Weights of a small mixture-of-experts language model, trained from scratch on English Wikipedia.
Size: 11 layers, width 256, vocabulary 22638.
Training: a variant of Muon for the experts, 945M tokens.
Below are experts of layer 2 (counted from 0) of a mixture-of-experts language model. Rows are named router (the router's row for the expert), up (a neuron's input weights, with its number), down (a neuron's output weights, with its number) and show model dimensions 0-255. Each number is 500 + 50 x the weight over its row's rms, rounded and kept within 0 to 999. Numbers have three digits each.
Before each expert's rows: "gets" lists some tokens that make up at least twice as much of what it gets as of all text; "comes before" lists some tokens at least twice as common just after its tokens as in all text. This comes from a sample of Wikipedia text that the model never trained on. Tokens count by the router's weight.

# expert 35
gets: " | ", "–", " (", "; ", ", ", "| "
comes before: "1", "0", "2", "3", "4", "6"
router:501521558516461413426553449466520400449389518552464482491527473477509458547443545530512538564502496491428569533480507538449544466547498583444636558652524533457569557455437507460543406505449518532489528488370504449498500531561476521562504496534472600474524499401602525445409471487513485431461514441446460512464456501535557547501530460558451421525445427494610522474559562455404455549542547576422527540451367499479559525568510550463460515478483533491432471494614394495523521444603525499440438502558567525491506358483515501441473539520490548456529469511418437407480444531497511431546522456494555438531411496426539467483515466521504481474495487456424446427551462508426491485578448475459520554474539602507462503464470497541472481550530507556513502513532523469376499467516521
up2:523513478542542479530536485504528405626564471433494522525466468602531432537437516499528383600453640442508536408513539509501511475506452528572468452490561469448461541563486501516534561521474472425484457540495439521620509516539433510443485500509445449525557550511462504421585476527516506537466441596500477554471456574502524568572521495419436533538510578429496577496501441435476547514498471523544462507450418505439437515432456460523576525610535520540419527441497490499537506524527564584556441465529446489541375546429515455556579543508520460380512530456502491471521430443533533583504490489522538562506512473495532518536600542560475508585496513452508541595361414500512469521444500623497445472490413447410490489501527537547513474482479445555417423549515531603479436501479587
down2:510487513507477506462490439364435506428482448432487554589521534510536393540501489524521490509461481437471517611490443528492418461450435475528559583616462525493501563505506547568474538507523547495621504479546454618438493508544512551472477503522622446495513453449559491542366576432524542447507514613441477544561575514511469590492546480489449537414439547568504508494518485523561446511545489452348565538453562483464630467486500453613517418462514508480520425480460522533484532542500456576572453526460480479465549549445442499438564555487541510519572535481536509501450478514575446463509509467425497481452457501548379563536542474520418480507509513525400487462441398448414393501505428545495515520488440504561503456533431518498523572574542513514542509448505432535428497542522573
up3:556496513470416487453498434484492524544442422529499432557545479507587446388508548509550491480529495498503482526571448555483435511439535553492535474541503539419525480404537512593547443428555536494472516510553479444480515474581434543495555536523585588431488518536465459416528472370386396508534472503457395492505557478591501559467537515530451517448497328478564466551537577514529527509533474456535525489549558428406482503448556535522645532528425457472579506558449551458451608478538401499462504479490514565444524569556505461446414480462550466472518467478512461479520546511445569442523435489522603552429473500516522455527440571453585451444472513523435502491412420543539490442523507432484442420519509585475460484472510434473492554454418536487455482546536498530450481372535488
down3:549535485479523492501663393603621561441455597531588505453454471517610536467518397463442497561412458432559456597463518485494454454471485465510489461506538550530573420475551531454497506504521582533509591466490534482517441522491504508469433514506503477494517520585447420461584464562517570539421507463472526564514497612567508544513497562586494509489510503579486471465397499374458477522433382472543421432499426552568586534520401555546465542454519494550390508479425451493534545480533453488412523442531506575520532543532576418521475594489510519463491501490518484550488446504508507557513522491501448521517508433525525409411462479505420385582538425498524470522527477527542483488588536566549415588533454513473472516507490428497514484502475529497516477531496389509556485486556467
up4:424466623606492445476458526486526520431465539510533501523530469573483479518523393517479559453470481463459504567569534581479495564509494434474577494501457574517533438543469428587505429406545493461451484435498528527477588546583493454526509517473546559538628511429494509515473580471546464521496517489378457521461523405492398456526484436475517493466501567505512475540483495474522537549491449546450463471573469578427510597508535442403534467552475484487393404542497436525448497524441493575474551556464472440537461455551507531412579504415509447492555578530415476571531642550463514447489485569471395557521538409532443514574516430473440572536531533598552564579548497539524493573622429446473501480501468492507483492483449493521564567480556513574459450493541505452543450563556469
down4:576495464541387552516534531562511481569614512446432525406466532423495550491460542470541440519473498503453529496459520489524470472493558572537428544519491511472488452521453452492584502586500500479521479538508455520509478500469494543518459469467477520499548562461473498545413523562481483514475578450524534473408511510517455579361500511552320526443477524494532487574541560574379478551518570540492500479495388498473482487505553564572466534505496536480449526458497430462488473562522511487519481418473457500453579502395592439596576541574524395586493457493417503400552485442636466490474474459483465476432391484507439538497527485661511468385469467489584497513505359433460482532475528575538437459522566496498513515461544505540455540510515529491533457479577546503420446543451445
up5:495536524462491543454482506544527490572505488443601432540491404516492517470487531424559539515532531427458473456526491539497527475485532411613423478564451514490439479553559461578525577513572489525508564438492478496468488624556496455516530550441462513503466592443426588485485429504491446483544485450453432472543530611541529505509585530499561496480483472482533467514550535539498515581603553533515506497475505407496445487529506467468517411506483455490440545443471495468466466552627509523471498377533651509515440494500551486531551512484465506475577441563515548530482530548546504511460449472379396530519611591542569491481550487461467544524559475498583527523372516525498573528423488384570505526498501502335507352480499429546533461567542538518463496416464469569475547538558549
down5:503462484438521514554567479449548558498473512550549456545497520519484545521555506406479508619436473448536381512397500448508561467539498436535535440519504476577536388484440491497455511496453487515452498494472579441424522522529630519454507492464564569474528570453508444447490543536487492497458542536390495560563487544475447510477550515556499506456427447590384429603491551525549572515453503429532562503401469414543477494545537401528431406478506469417407549482478574483533434467592517441444511511531561508530479460523509570466439521508478599576492462471472552473519628560448586472444573529564541539455453493494481480482500479495465503517414540455501454499530461486540468452626480531504471508519435371503576435556601524486432585454397561546528449503485548484479557500476551
up6:527595445512502447466514593551449419571564442512452495455511537539548449377508494454537499531481356367496448477464509437456447467468539587499561545440489496449516485453446510592459525542405485482432453605467491436508580440504551489562513407513431532516442446549519579506594618498542504469495440529423408490520572519460540543482586546467541464420594459507499519572557531503430444578396527594495475529495428486513532480431483466477504440540426473486489509522495481539443500400540377494646534533492551516531530411542461446474501497553518493491594479473484504486486424451528514559400553435472460415564552441483514470497422464519530528522542466579513568523468465506404466510549498435411523493475514535467512519528498495549500520528541522483530418533464551471456546563511548
down6:493479495522517556495523506565550441544494495480486478548540443534463497542464514423590500497478544556449651512481533586519500535453356506472514443511481455452466516431633566601561607518548490572420484501508440494452438550530486450475488454562497536488461540540551459490567453483614469514466531553456527484426489420480506513588417518538519481528465490491574517445484603472532511519585401445582472552476613384491466480483604478548572537524546480546497492583474488529505554553525550505525452505537463481512474490473505489521453481489496414439496493422601419569535575551527528557530424462537548623430431472451496609578488437442483457495482500519556559580502365467521477484504464510479468493498459494479519462511596523458520464470499372500509472516470539447420509433459611
up7:569475476489544531476549457480525583535529589520468500508513589482577441432450456532584548480464524530561532547494539618539526448446503524512580461374420491406537454541474549429604383519416523555499519566443517501522508506524507401465600472374567452544481529435491560480530476514548576448454479511492477445460487535561487526437463587526541546527523615491518424493477547552515551472575493461473547404523393545497456386431536550505512501510529462437474507563482440497575541452524443458516490479480495526476509516500439489512473440450623509465478524609526517427478430502525526438498510524544513468569475538490460430525571506432478515447484529469478604469492419502505532490523512407478475502494471548511430512405520555580476477553433525641505336539461503512469510470426435
down7:513530494499465476457561454502503426502513461660508421529505445464473483513505398529427449586410425443410474564451545503516547417527514552588463570644472468537546531473520509426419514507530567509564510485496531491582420507530411457475517544424483467482513542447493501529527586497516543554539479427472467480638469551470482475517444457422520532432514498503571486438444558592451472440507399516460449511533498584413472415477466436551440492410519601391513475530500578553532464480404447580531516444508374519525530509502430545454516527421480435544523422548559536503443497467501492518509490425551503493525545427539524431558550545503422577519592481538499420535527546516528572452554536533529497458484498533526497496551487482527523508474574440613466519498474506563440541581554543
up8:406464516479555535628605426490483507499542546569538518529506547517440573440523438538462488518421446479470513515510596527494473491500414463530616473534495409492472443485542466462526569534495521494439509453601557515493541498465451546509487456582570542537464578499549466417511508456555498522524483585441495576386488419422472507523526555499549556456444593460476540472488493582513467432496577570502440466539478563519603517527491523484383481502538478576448487496482463535560446407429464479553448531481393467524497491492505488420620653599497425464535518486531543554515518462452473479639493461545446460537461494428519537478404416444411525512477519506570473556490424453484502557480484455526450389528505468415497547504459471506517488477499548415565531505466499546493631472502501
down8:501526475487406438475472456532434427519476524531517461583463545453459476499556579517454497448564520485487477464499469464466556410508585520447404461594539481500553537518602467509541474491577551469527554457470412529482482476519599564438471481381553590425480472475444509484463525398447518421521536484514550448528493521537501529456519448446521539426534487542410453509564460550498484418531517566379449503499472541525522456497556447585502473587409516380491540522519468437480517564465497554442596479534571517513554501481432508469487493537471533516512427483425602601583438423561586518512465563611543501499476426464568480413365500466516561473566544451470549532475537418466447492550496473409531556515506479551573441484456556493499434564516520490476442448578434554401566486495491
up9:461465473413535463528490476581491535398518571554480453466486502449527511522516491459529531401432475500520528507510500485570537628460570618429569448569509485510478391485440478581615506457511551514457524438539546583514573617562551519536516563544410435523533533496352433538498505460411443422408534400523539466521422553513447531556584488572513493539494521498510460396507503572530509503474429607502505560498483501466460417521530449559548466529585522454472528524478442465467512438514467536473496417570506462517528498538509493497526550420459472452554547464485424525485482507423509480477454529449453557522464555412549515572510418570406520513411502422512536520519518486502499444648519609480413474521459523486432500477392556529542476536470452463458535550481440486558526491538553
down9:500495509498401549505495519578601513460466483523477514453475499479378509486448505501495442520491526509559546520491481535542515534481491427521506379470593506449491445573465510452478442497514562473514571567517486484487440504459540486580496520497564463572545507547413558434512542585540497490459598430543582446496499506589456448489546456458453560562522517358512513511526528557477367487511446508585521422484569472460522530586367614515507411455495509426444545456543494518464551532586549478500480557600471405416507510525508484638533437540495494492552506513546503531580490486477541515490447441547553447478457503489545524535450554505577460524415542455488451489609472460494508415461482541520415547554573507499513554574478507438497436528613553484479415480520583572467501425436367

# expert 39
gets: ".", " |", " |  |", ").", "s.", ") |"
comes before: "\n\n", "\n", " The", " He", " In ", " This"
router:541493529433521422526417467461442426411503495537436575524490475440490502572527505518564455516471442428436483508459510572538614495503521487498542500488534531570532529434447575496632426559481424610546543519464573552572433590596442524499495572506569435423576533543530571476506493579498535452572430527454499573492455489469485511494482460501573505465564566500551423427530486510418458456528532493459469462551458481426561545481461481445467522461446494482534512473506599509490497586593542480411500477587546499499453476384418456555500442489532509549512502453521488492547448496447556537511408475557444506495506545425501500561395531574512501544470432461509385492538385609603498527492525525547422486449490439513568432512518467535465475518473545575466543453416430466553442506593443
up1:476491466483528537459541544432486503508532448443565453518427541476491554559593483478519529517531454399447447598524507512518548585526521528521550491535441539590504512536499509465578476457528440557370541463391446466480433494582557505481451527538568560593572463474460500535452513521410469498439504516578478526554473533463518495405538572470442520599421489457512454466520498476529570549501449547450529500522467595477491505429658481365520603516521467439382536542527465444542416503478526448504527467547461541475541425546524502555488377516456562498427450491455420525501451471486497590546400444409505482530540476503573511539472416516489476435487444501499576463515539581536496467512514538527556531563556500456487589382415490459483474548542428496550560482510529462424479594465423
down1:576568505428468519549387516541498492504478492567488507479545524438466591430454450524466512519463518561488436580452561510479510412456556418417442425486543485480443489486623561411467544500468410472483455537537495525599519523562517477517454402538451518469463466468451514449532556487419520487499515537470491434481565498478525481559511391372527523451439460491503490485541586548533431468492598583504561509519413499437522433530439534561496551518425511487488436597529542467513570455456385536570486573520448499475483536498489504440482591494482480550557450546539444542550546487488534528522592500558531497501492486609395481487638580441510462546518483470446422470530424477524468509492493430493596431444559503569497487541399409429493482471530515519572430486526491538499397478407586
up2:505489514504354529477438550539437578502461481467504458532500505525499517443421462543452505420512554462522502595559530454530483440419487533525467394498498416445503560490487456510509537482475503520546481414525550536530478569394560442459496487560527434392530434401533543552587524476565548523482429553468484453491489496528495492511387464471493505558463518584518563493548515501476477518512464539472487491543592535547529580518469519523536482432427500574535445546449471473556558457442448560589566468536486465469495397378481532549508510505518437509548495529451473486496546492533523500494465547450497471561440480520617565508520504385678561518521421421564403464515505365515488468463500463418421498505556426453555474519487573469539441590581523604446559556493589528478419524490461
down2:416436522514478507569424425586550478483536481456467472428562400483500545466554515451599393532438522517505475509480489503578539495594450435515533554560509574568452548525445477536551404524530551459502493461465497538473515441515498443493523453444522367490562444401530587523507496504481472489510492410537484575499549514446618561616480542464473535430508513625471529618484492516546524576469506526461487439523501507479462499489510491496526440488451531465505441529480682496561445503511473417432479475418578510486563481446533485411556488412486520504457517472524437509481491527522504510584561595516495513375556559459512446485470462595475475540522406409478457406503458499502559493602436504383466527527562472485494424435518437417462425505501504503449504474524439537531525503452439
up3:531516525538534463448525525504557401540547566459485504482461536479506451473500406408464558468472490452521524398521536542539535389518643513434506438485462380561472549503539534473372445503516671496534467498438446504469432558521487555479469422535612458511543469524475529505507532494452549506472434593497544547546453424533513446507439558621498498484517456503544533433482421571494572448501447384505407613452453571505484473484490534579453457535566480522415484470529542525500517527561496478541527564482440512439477584525481543473489524528489489483488497419517530480430583555534476542468427372459470451427531553488460552529488588473517587486509479616522538458503513472454482482465436397474491556454542466569599574500475514546483571530527466480509518428418499516402461513454527
down3:446456532400536469477441557510534560521546537415521524546495510583548475508483452400569464562499430477501555450550511386491527498528517503470485505521442534526507540526512508505567491528547542440481500461555477547522568473535505491480535383471484467472446539523476608449452513571556486524590574460434531512441558463521502499564507510682528358535478488414516486528410501456559520475339472528511474437471521456463471562429440534508575514493519612582511482522568505474479513551505532527518525527510487450465444440593608330616551524501513507407586529522471543434507555496500500450417496430569416485510466484519467449549464518514425512550482485465523531493514476443494460580470498508598559384519538598517514479459452450523446412476522453481536448484506462436534526429500551
up4:578585478483572468485550440588515436466542506509504472536521470478487444514504421458539493423456537462511430588506549561475560468524480532501474556654493554532545385435485431499489526532624473517525493562537583556573506503596562575464549475416480518483460548455477460519517413498455438366514520533536421561556487594525475521526552507410412566507425506522546547447555522480494634528488484394408437521504605442520507520469567490433541468549490606512499448471523554462525562496545419516490510440546589511659512541517438533486496468459580534523469466479425483540423503504536544535471490445570502448430520478536461558499542543554406473484520445540507520469421576429423522473566403456447507464515532544536473456527430502505484516435541432518520490522461483528461532550519456
down4:523513429555487518480535455470516507579495476459485527564484494580493511457497483449437496560566440551470495576525525455475529555503452442439548515518475467551480399547485570449566514544422600627542603484550482662534435519521531585515538537520423434537451399468503555524535486505477519433556420474471574587422447413536577552585478498498585474437496469509479566501613444515504492468462500489504516480559434459425533501507484445514473516548462461544583531450442585564490485567471503478537470547571486458489470569590526500467485596535479578447508534522528402548491608504497538372552466584542533554561492500496480410456495497602502523454499498467524555497578533448458575562497530514540466446448438573519548551412509487425590558524419571502482463484407447489514565501488552
up5:491540570539465511374575488479488509397485544548496533508490418587529569556521525508531429534447522537433521568514537465545502523505501493543490515531494459416535402483530532551592582542419501500573542478517520480433546505509498538539566564461507522559533471404554489552463486573550493551465444524509480554522554506524541435563539499452491488479556457473588514479492487589484531486480533540549402519537567473456521509567512483467464432428489446455490491447562545440472611557401474507546549508445466487394468506621567539480561566474552454471519494459468528544500501496511493536519495678563526513369561420463571558565529531495415478500520490491434445538470391498406484517505523520482486471484456355431498536525571425548465576520365452533542445588465407527515443481496585
down5:489537393461497468553441536497447558389581520499446619530468590395503483428479522515514479473494450435486449534381547483516535455626466493451467456580492551477486526459455562477499500509603517508496486499413413495591494451469548446456468497413425494533586610457499475432458395513420531488500503483559540503563361497505442521483523495525508549511537514542461423485518484539521518478571495436384456459497522556524501526463445605435486598463451510419489555516495603470460545411569555536488480532469499508540419542507463526599556517589505544557445474606531541491462469533533477505420520519497467518471429491452542500560566490486529507485480475491443601594469505505344562591495530456501499536483516517569529456536543502518535549496524458394552524493562549456497553486519413
up6:565462468450401408566491547552487502464555590524535437538425510484485546434494465620507493532500509569424452431554442484575516419469555520441501470561396543421451503566515577533455611542370471513497506451577526497509489550486512500516555489479479439413429449490558501495496418479523499452421502599516497444474563509449511404437538488533548478547490554416571623545502452560429467448520625440594530551579499530478613564568522580441550515534555499579397475505545548538534470617536498506475481556451495470508573528531449458504452592419438425481494547487486491458528527488445481434473496536465456487449480505511399471574448488479463540507452494492450512575505435502543444507532438561473435515501497469514554519528457611473527557509573539441480499455546563528525529506501429
down6:421467445489478547594447510484530554584506508527542462452420491504497433502591531560530555567501358492514552548487575494369526449526467527552457508391403537461517456552528431390410520488467570468542557501579529484401478450489554377463513492534536480501529427502464330520522507522518490420520492457417544518448464525465395467556436435496471514494544520507522483601485515536607475512571564537516552457491580492532516494441487531573493530516469460432527449495449466554433613445526474541525465558466539467497418529592427447418468567588502447489519497414546493545380511438481500555522611511561530532537474516477490530563548423500557494524516507485527469478526496511448452533489568564498474547528427541460533589488515514517373477538457487431545504481502480476548497490593511
up7:389486547418617490502544520442482430462458538468402538491484442483425464529505461466446415446529552549408480445517456484559541515540484492505493554519497524527571515563483502431482471507451507509500477486517486515440410517519505526530543457543461422497523524441493477586416586467396473419503417477478547523518432494534459550596508457444395473436509419547576426438563397546443577517528457530466506465457488505499535508575447541516493530547488454445561478445462468475610499479575582525521500488539519454433454532463330493489480628529503497485474467510488581489613401504465506446474566505376453427509351549542518451475525496520468522500563436503456522409478504525564541398419499545473404502483537523553507455473566522497450556462553491448441455522488434533496504530400523
down7:515556516587449532493528479461409556499589357375547457587476600566491525477455520437438520553463530424516537565424542599512421494495502479548538377468402374501481491516524414537482517506495557447538482546510480402510506533490578544416529572513532568600511488520496480431513461525538457593458563508438534531512578489537581529456559494535543476533524516483477561517429562570451578494504507474534480417471509515551494520490538500427492454543476428572471536495534446486520487545519482497444531438530518503526520470482546621544451487549521524596489518510555437495470494424428459469440450565547538483511507479517508555572517619495508604572462556513573413563456471445665519568487498468502480528485435541396589421544529474489507513502424465487434509508555519504506491463464585
up8:424522528556503499536482409554555474500514534494468453523517445518509482567470460498452478471518417567443485472459520555471453446400488486477480403428414518445492515417513583565575506580410520510372460513492510423500511453436470515517403476521597534491439524501535607513500500547501523499465476531536442520557488532497510500440555439443516489454476508541414554578415463421402470533526464460511487412522559464482489557584586546469571526472481354492446451431607479455529465549408518566522379542521553466476545441504488483448469470472524497444500444514562492543510560421602554463463442473519548520426587571512447454449509401535533561483542513552452500537445546476446549581501505560496437535557592485410563493613546463517530557565403435527530482445494453476538467551477562
down8:521453471451546462441461595521524520533540502444589520550457472571545409418490550459518523506534619524550468532434404411524462541510502557636542480415584563467514491525488448507393477492605495568472513414400442428496445494426531527512602506418447508492481588555468513480561562504454474542509512499427496534543493537534549390559473491528458525526491507546545514539542459521468463516505572453567595524473403462464386384525447476534509557581490608504482560480455568500532447519598565452516627429528534485519526558499488549515482479491534398551519585459421522470510582506482447524422562539448541571555492586456518454418526453525513528557507483515502481487571509582548535445486525578548445504540465475518558551457526531522547476542418486456473494483522531572576487502509429

# expert 27
gets: " ", " | ", ", ", " in ", "| ", "- "
comes before: "1", "2", "3", "0", "4", "6"
router:558549452559454458439545495536495556461541532510496454524487479498418459490465543535578583553504461556439520554420463552534576564581455455564529460527516473448483558451470596515469519601490563576555513493502462539422437531580492543532449443455532548429509530385490429452537600486535525485499592456520555360541481508545510485534496416556496472500541436461546518622583499483427508433425468424457434572477444501479486486546532535513461397465428531441478470472534433528591511461584529487442524519538543519532613523545470578503572525460533515416665459430500437535456499482485475454547532465477597517421447516515528523498480470542481461518486500453547458434495431485476486490497488469529497580461459477444458397460483542551552546423412555569510582591589530425496492442498461
up2:511490468508560408463475484512460519495484556473472428542440561492435426525474545572512570532532499543410521486459529506390577453424538511590562430556473521451443493497524402504530620484485478543494411465414450543449474503508429360582479458500599452529602451590487622437523554579618484456441477496553404502518496539522486421436520485552579505521435534555510555502467529454536476492486401521518418513538590527503557492481519481572528550492485524505524437536504396561560458461487484405431444442564403494451460422417425609531462474519506520496484420574496551528553514467596547489537550434520461513465512524536483505394499496538510470563557517489484452532535520478511551408582532472521545512538486464444495464473525561437556529466432470536525568527434524491535469515394507
down2:433557503432403429433466572500405522565484484536638486438599452479484448538496506539530495508521433571521542506536454522451515513458560522452395415588474432427548586523500443466439529532462436519615486497519516537516484483390531515492501525532531455456492442473512476461477464425481529520536409443421492494576459563539474644513501567475509546572522525530473491574507465534498466472444554442535509559528474593519533445434490494432463490487470535447527460431471509542485416500561544609464606508480468575595503371559520498391552533491457483538538424520569473553469529437545519468586608512478510512435519525533498499462445571451484560536534470605543528510534439523549567541491453441525528429552426469486490453417447426455441518562545560549509617483488488495501543503549442
up3:569555479531483518476520536525525402449481483426452484487501448536553499510521511529472518579406533455548515368470454560479492547407480498474653500526565514482537482483555394534546425534527481518476459447531495547418436523469450506454601510428473490478466470473494527552578549503524504469399543581514496509610507487537476519456518516563376492466531527495500519475477499494592536509437453414562538435452483546474535439420517488554454522518523513418490509571460559511410439491540556627497489516597565508490457455515541540444498536460426409488519383421452440536466565567452568487484481482585450494403545508445513435439488509466533465462361478536556532500508459484542549498399505488486418477467492449367493511466469436534643580403464490517471570501496450435449521515470469
down3:508492513506503464565492550494522579431515501453507502521577501520505515468564497522543432497519492489459396488449530398492409458519517469460540466496513519564470471524494497527449580556540636532430495560473418532588519517496463475522485525490493572593592608498442470450371527449420454538444472490478530496438468544514521476465523527498414434543426523523510537495507550501493433485663565499517531519386518453443437547506476485398468444460462468562546413431577488457517562463454445532462386483527443455510522507386534538599472474462517522517362453440498483537491408457477524453473565520467594470553502415521512364559467561532451505512449476539567383399474551488497491483515641511511538580522531545528503482519425462547480534582502466463478478489471458551544509419525460
up4:459460547530457491506502466486550419480471561561449590509491475528438473468502508565570555513560497508490502536478441512476453511586540590468403506633552404462509535433521498547447597447480518505515471465494482476484497439549467522582464527503522418504461436436521540491385501464483370500499551533479447529504568507507467551483384442467500485578595557448527495489560402544466592435399533545542503396449536491434577552526559576558434476428438598535380517456513531505562519468493566445501561513427423540469423450580573471445460554467520517516537460522473489543556523420472600499549508520499487506516494469535510475564594487449376490388505527484543536501522557500487506518533520449528485521498498480499445509490535473513540426559415400488449523484408393499608581555506462
down4:454524470500450573437496436423599454456411449498567537517482559486535491594497460483442497496470552477493516460525513464521473529549427507453586424577464553518530583589412581544500507539515497465449544527456524479576523521526543472529518456483433586556595472465542597570475435534612427476493582475514530449436395518455536500503444472529557485541522581511591520536500503478619530514590436524490470477411463530456537565534455542495459570537501486506473467459605530431441544455539526494419439467548488444527512498512493448548461481526481462558520418465409533504528510550482406459506477518546385505548444555453510528477469453519386536428509368500451455499525510531436415575532552539540533529546574594546532502589376515426505498473589467474502536453554587515545587536535518
up5:506472530472556449399536521566431462521574659546599481542480504540529516542476519503542519473540464495535463573480513548499556507500516478516376551495529524433430526373576461408532445472431554535459447596499526527501468502529461541590564504515572539381544591497481518516479469407502441507410635586493525462542472582523503584566510572459477569444477520493490542483517519552482519545512377475501480587525467542441495500483532494489496535497499479476493644542440529563494577434441517463541520483536457448460491488529571533459531504539502441560452471465502413424524596439509392502447517528502502499461485473506554464522512400485525558474592497509538491376468457451490444585508554512379471578512540548476481548537497472552603494535437491466469393518512419472503468413485503
down5:554440531526502466518568448463531427493451532530563500526492514509556466524438494580486500530507467495453473567462524495578493505452533494496440510575537465571495490580507522457468507462552567465579617499507601393432554540514534390541498515521556524484475513525526496526418466434417482481556558429506555432585541561466541559520585517534464477461481450443498568502491617437583504540441543505511559486492499586488500443508500567491467443517579391511554545438509506443517427617410434522598544603537548552444383503477548466499545444536440469465436477489561573425506434477468517614447489499490434437424535545541435484478509576546458541462435455509539465501555460538476595426559603536488465443521548503465620484437453580533455491613487474577430527523497579472516522496509463
up6:503550518499486423474573476492468523507479448549501514440458461529527489584487537599608467553468549396523456486532482597449458418462563534515471622483459482545385555490496459479508513493574473426467539408452467507498540518460477560508567462550443412451506444530540381540529446432494598550595449434524534479487539481514503514428564543493501511490449450453487558545472504462435442502556491560519546544527519596459623490497487526373466441484422505533523463531539471495488476517541519467587594472484456546426489501488466545568449329537416461480552512488457515504507530407544489590489510431445505585573556467533473505494442480460495458528516454469477520556531449563526514500543448555534627493453486663539459517506566499541487533485612542533526491424521477550476426594474455
down6:426482563482524439540399467414492505595490546467481547558560472486500488479546560506490537579412529472474481461536504532572581554476479520465560476589515527468588494511500432440451581505551486458479555477517491466536543520455505461493495444563479500454392544540545513460488501490478524583478481508538495565529426484524436571523473616490441436433467485472530492449612553508533514528535426376456443508479543463499538399392480524542453501480421456548498455434650424479480546524597456496482539527472563569557418537496481441436507528572561592438421553423461489469455501505504528535443548604520458481427477545466574494391528568525369596550485548505463454502598439584452507474528597480492451517465545445483508458466492475516419595492452515493557501549548449468477516440497409
up7:468577456454499494504472498628505512543502391523486513437550429460575499471518470479409541519521413427505400543534440536495407498565388502609480514489529463466544556538427527450518490508433487530608515567587535551505481487496400491502533585528507477369577401421487475490476462593581500514470520511468505483443623499548614535513548475545458514514389543528540550431450417584489504417497428585410541460471539512484485502517499584529538536489539493495537531512462491489477445552532452498548538540554547443510519513459543474533463499519532531580522483469573429600554556488469493428574562537486541456469481525499583458429465450422506487549448509487546524458427511435476454538482583464420541500430607542433556547531560444527506494575485568548432442591500562480504426504483476
down7:558567491550580481452497449486455532480438495461495518507532504532469510507533532504534522480622523565599483603389610390499526518568500557534529480490492480532466420508560552506491397515491554388525458481533492545462515513585597500565507461422485548591501500476461461566542438556506492519536528516438495561469507477517533515382474498534549526522618404493482564504570614567420460533428526424470545455463565502471531487482462465482516496575549610513521479549464591554551489363533493481541544541498583483476379540470520517508516537506432543468465532577453437505437521533581495447558576468532469455516423463527567435538520484421435539482552436469538522489609560577494525498497490514439442465596500541551511480441504447446507513556537482531471605383401535477472428494479515
up8:441467477476435355483610512533437455540584531533466537434453426487548541507410594490470503520516524498546465533533477356477522589553494499529475562565512415487482553471512531444509516424523490568516505556562485521459467546558504481428540490582566496426452454436446549493531490466423434471575485451454545449453532422495481486561463438433353526460520540434533555482478527563429514465555469479517439469447515505474527555511534542494639487459475532566459563501480494525516504457461614504504489512356516500447498506457603527411442536510509413433513428545525489445500640517540440451540548508503492471530454508583423537385470441476528430452597468485527475514572455521511516435451537545457471630460591537521448530491504453514442563529463477525478533540493501570460465444491537
down8:468526449551538538466513549569551583502511485430469482521585555519439541465547434553434433539570485486570487450467470580542540504424525547453534476453521589526483493547528448498494476490565440468497554502405559469599528429414564518448559490454481554508522504512519530409405529571534504509509573497482536519521510498535444506406575581347553547569505466589597481492451560498504495546465645452434545487613506450507494465606508483499485457529547518544447494465469515438433476519516386499451494469517567426508469533430511537512497455475465547459489520544558502457548444580414446498476513481520524458484467536509485539568484555460460531530368565549457621512425442501422548478477563534542457466536515614492624475564475504501539580504423509522527503406450444554596557465469536
up9:560508571479555534522512498486450421511539409532476531586581503482475456409486500373487444419505553529489571443416483517482530549533528461480547499376499489493491471551509563534527555584498437458630528552481475501533479516502476440547551472473482487490530494522395547545559454535501467495555526538489563598556484562482524562496412570526518420501589529448456484460442463592562537508440504576550416470525449414614539428425475498525479426464498433485491463520424465515500518527496478508390495564490545536399549512472466517434528454588469487563539509433532505479449542616369529526401482520501455508493508550448559562433424579427493517548449553436539535430585511473472502505466605490538478533591516424527482434535523510585496428456498454485386504532474551518594481478442486
down9:517534485515449468493502544394438480494439387424600571448477454502540541453455500445590433512543478537464454545525466497597437474488446586522468493446533491453512499483494410543499548471542460489554525573453507554541467461436495415476582459515579550464438441500465430538505511445439500452490479515440522587457513516579484493451457586410520530556448503531439483581508491427572560421430548473457504546473478527502515551505597495555448464484520538420505552479442505531549474501380417473604539533437471595467526419543553493495458517526553509448475571484593512470442510545415513558500549556573472481519492582465510400503490526514509472464440549456519593580433571474550559379480541485519479419571544542470499428450509573624496422588576522504554592469575456488555546494463490